Experts of a small language model.
Experts: 128 experts in each of 6 layers, 32 SwiGLU neurons an expert, 8 picks a token, a softmax router.
Training: 804M tokens, 6135 steps.
Below are experts of layer 5 (counted from 0) of a mixture-of-experts language model. Rows are named router (the router's row for the expert), gate (a neuron's input weights, with its number), up (a neuron's input weights, with its number) and show model dimensions 0-127. Each number is 500 + 25 x the weight over its row's rms, rounded and kept within 0 to 999. Numbers have three digits each.
After each expert's rows: a language model's description of what the expert responds to. This comes from a sample of Wikipedia text that the model never trained on.

# expert 51
router:492441505491474486471518496511487475529493527477536475488502513503516518522482508536508543472484510479519508533491518496532455531495471515529492493533550471538516546476546518468490514533529491531508489479517516478450523514469448542523482513530458532462528527478485513475502528498538522504550528483483480530537478495494488510482526498490495477523475479522482508535463508497492543531490
gate3:481460496517505461515502461507475474506539489481480495459493532486482501513486537533518517505489490491488498470492566490489501448557447531497532464515507465540525511494540518495492485519498513564495511468499526512502497483498476482507547500446457526465512509517488525494535499514542525483547522471470495512534506542541512507470514486489507471488463476519540509497487496497497488512465
up3:525498527468520499499496506454491514487492460462458549464530506517507477487463448517467489455505489495485461501485525474499542538513467536519528502552526509510526501449496477506523457489513491516534488528500537457447537503473504511497500457487493478489466484510497529511558531470524530510538481491485534514509510528481490518486525521545530511504533508496531506492509514511486528511500
Description: Word pieces after capitals

# expert 26
router:493472537474490482448518484518473481530495511459492497526507528482536507512440517531521541470514532479520522514455528505517480526482478501512495505517511497528480527496519519460493542513536471493504469470471523473483487522527481540536433533507461510485539498509509499508466539461493511487524528518504488509526475517476510525487513488469517471517464467514485508551483529533478528525468
gate0:502501559489473499465475468470516475483519507470522476539505522485494486526494529488486520507506523502503510508566510505518500468491547519565522480504529496507446514465510513476490544530507495500508481453464484485515486514483482516423498545533492507497508495512541487510482520515479483497517507534482500523514479502456528506465513501503490497529507454466458503534463512510471494565514
up0:505489547518508495427480509476511487504526478551478511509493537538498513501493531511482495506504500503526506503572502485512486501520509485507541492506506478500474488506499481503485522517530493477506508485475532523501534483472480513517514492468475486492558465504507485502514531548503490516500517517512499486472543525484524441450503528543550556540537490487466473517479526499436476534505
Description: Year-number prefixes

# expert 32
router:512488524487490497470504477532491452527473519459525485503481551477521541536486527544515523481541526460533539538467514490515450529480510537547485504524523466521482521473535495471462542515516483519515484499480516470484489520473464512526490532544466508479532517488505530481476532483486487485516523533500460505510500492462502505478509504493497462518482486514485504512463547514464513532485
gate0:510514470495491463495490478505470485564535504420472522489498496477509490515508510454485497520533495506475487468499471555489541499446503505500528471502502486512422504466516482500455522485452515478484468483508524505518498495520495512500496494477478491525534532498462480492468544488514535485489514491513476525524484489514463508484532466534548481492522485507518490549514454516496479513481
up0:469496479496503444466508499504514509532500481510512459468480532500522492507499476475498467495479489494502501499491500529509496505461483535499539510561487467487490488521517472512446546478451515485542508494471458520500473463486515463457504504499483520535525510503501556450513527483474479447514528481475466508501513479504489487527512468518556491496537489490564495550501499507511464486492
Description: Plural endings, copulas

# expert 46
router:506482525468487488483504477535473446536493517464512478497469534464510540513493503540517526500533528466534524518467527494517455509475483535538495522518513485528489528471540517494472540517522488508519448496465542480460496514471461509538483524539470515467527525479504501471488537479505514499516540528489448511508466493474506514502501484492493472524483480504494521505464543508463518514471
gate1:475480534495493501571504507536457466519449511444493501508473452501498524512526490487498493520525513503486531504461495519491508521455481439502458525507455486519466512513516533511491509511479521500529505494495514454488485524497481495559505511527510506491510509506518522440539502512513512510473502493593487531505491461486505491496515500475510539466502529507551476494492505481514489516495
up1:530487487493506488491470525506503501511506483536493438545521540521475499517475501495486474496500512523514456478532446460516499477447502499519526482508464512519477521487504480488520523509503506510479484499498560523528503505498485516524482540469485544498504487458517485560500559533521456500498463513521505492521491560471535503511515497465502503464518477506471480485431512497529468488523
Description: Plural and verb -s endings

# expert 41
router:470435520498475496487511467497496466523492537497528483489510523490521500520495529557510544473488513482524503520489539511541446519525495529525502502545569448528496558481534533474493536530534471525519500505505509495487498520485467522534481507531471529470529513482487496472510499490513508514544522495497485526522491509466490520507516501493493466514468481513500536544486511492495543539479
gate2:484449521519505518515485510477474504497476538483524492511488511459548453500497481487467517536490559500565454504481483526495495455540493531514512532484518500493481502476508518522476486501478485463497439529471493492482470541530492533490479529530474487478519467489501483455493508484509555497495531487514439517496534537523464513504461495495489478503483518475470510520507513493521522519533
up2:484493495488489498540475503498488460522514527476503459513502454477543491533535460504496501557517515519524462499474486513517478452554503518491486538490531488510411528489524496496509512539501502500506486522472493497476501508575517532503458537534472505458492504483500525491467500509510504534540498486484459548475513529508488497540459510513504482519483502481490511471508508501536521494487
Description: Second word pieces

# expert 20
router:545470507467485476460528464522483486517476526477490508539493516479517539522468514512494511478526522481525507529479526474543485536479493525521478505507526492527475519486527527476476519524512493515517471458501520469498482523479470572521440536522478532490538534499516503469508539457477499451512522517517479511512483499483480528487516482450492487512479467523469504515461531523490519526473
gate1:542467519474504492559482517537517517519516512503492462514525472481488538529499497534498507447500425512482488522477511488498501494475513480552487472475462526506481517492510501504461515485501520545525534465503496444452509499567514508520459550532480545501503515508503525521500527518508514506503520535474466507526506519463493523486514504452528466507494482530525512480479496497496517504487
up1:465523504517524549549495492503510484497487505492496526533430495544509534561446480510489480495495464494449505484514484471515522496498505534531438463473501452483479468488518513478476492486502477490493519522532495446518514513527478472497527480506518512483503499492485548487519535480502464486506525526550497518485480471522530491525502525543502508495529496488510464491463487504512547478504
Description: Short words, letter pieces

# expert 19
router:547464523474478490490508484527479465519477514506502506535495512474535517542476487510513533475556501466541496505476499501506484491464491511508508505531498482516492537453514531471474532546521494523531481463488519446462484537512473505534448522530478509481527529477513538443510526475483487506506543502493465527511486504475487531494536484471504479508504493515468499515466548527476530498474
gate0:540477436469475488475555477540512481485506521491522505463512475493534475511496475489478479510464493465511508469553486510539503486489514523472553516535521508532475513514535447474507496523525501503505485505533515456495465523529497454546490516474487501495492528412526487494512509470482464489516490522512471521519527509492478519560510494502483494485503517503498492490533484471501502480507
up0:507479495535517450473503499480522498507490565498481480497480523504521514447480534526488467478515535494479498494479501491518491527475450466550552501494478480504484481494496497458482512526484518500516545517529491534505466522491528511491496527488587515516511500469479533434510501512521505475499462472455507496473492501476489524455502491517525477488465528464477473497517508502530494534520
Description: Short-stem completions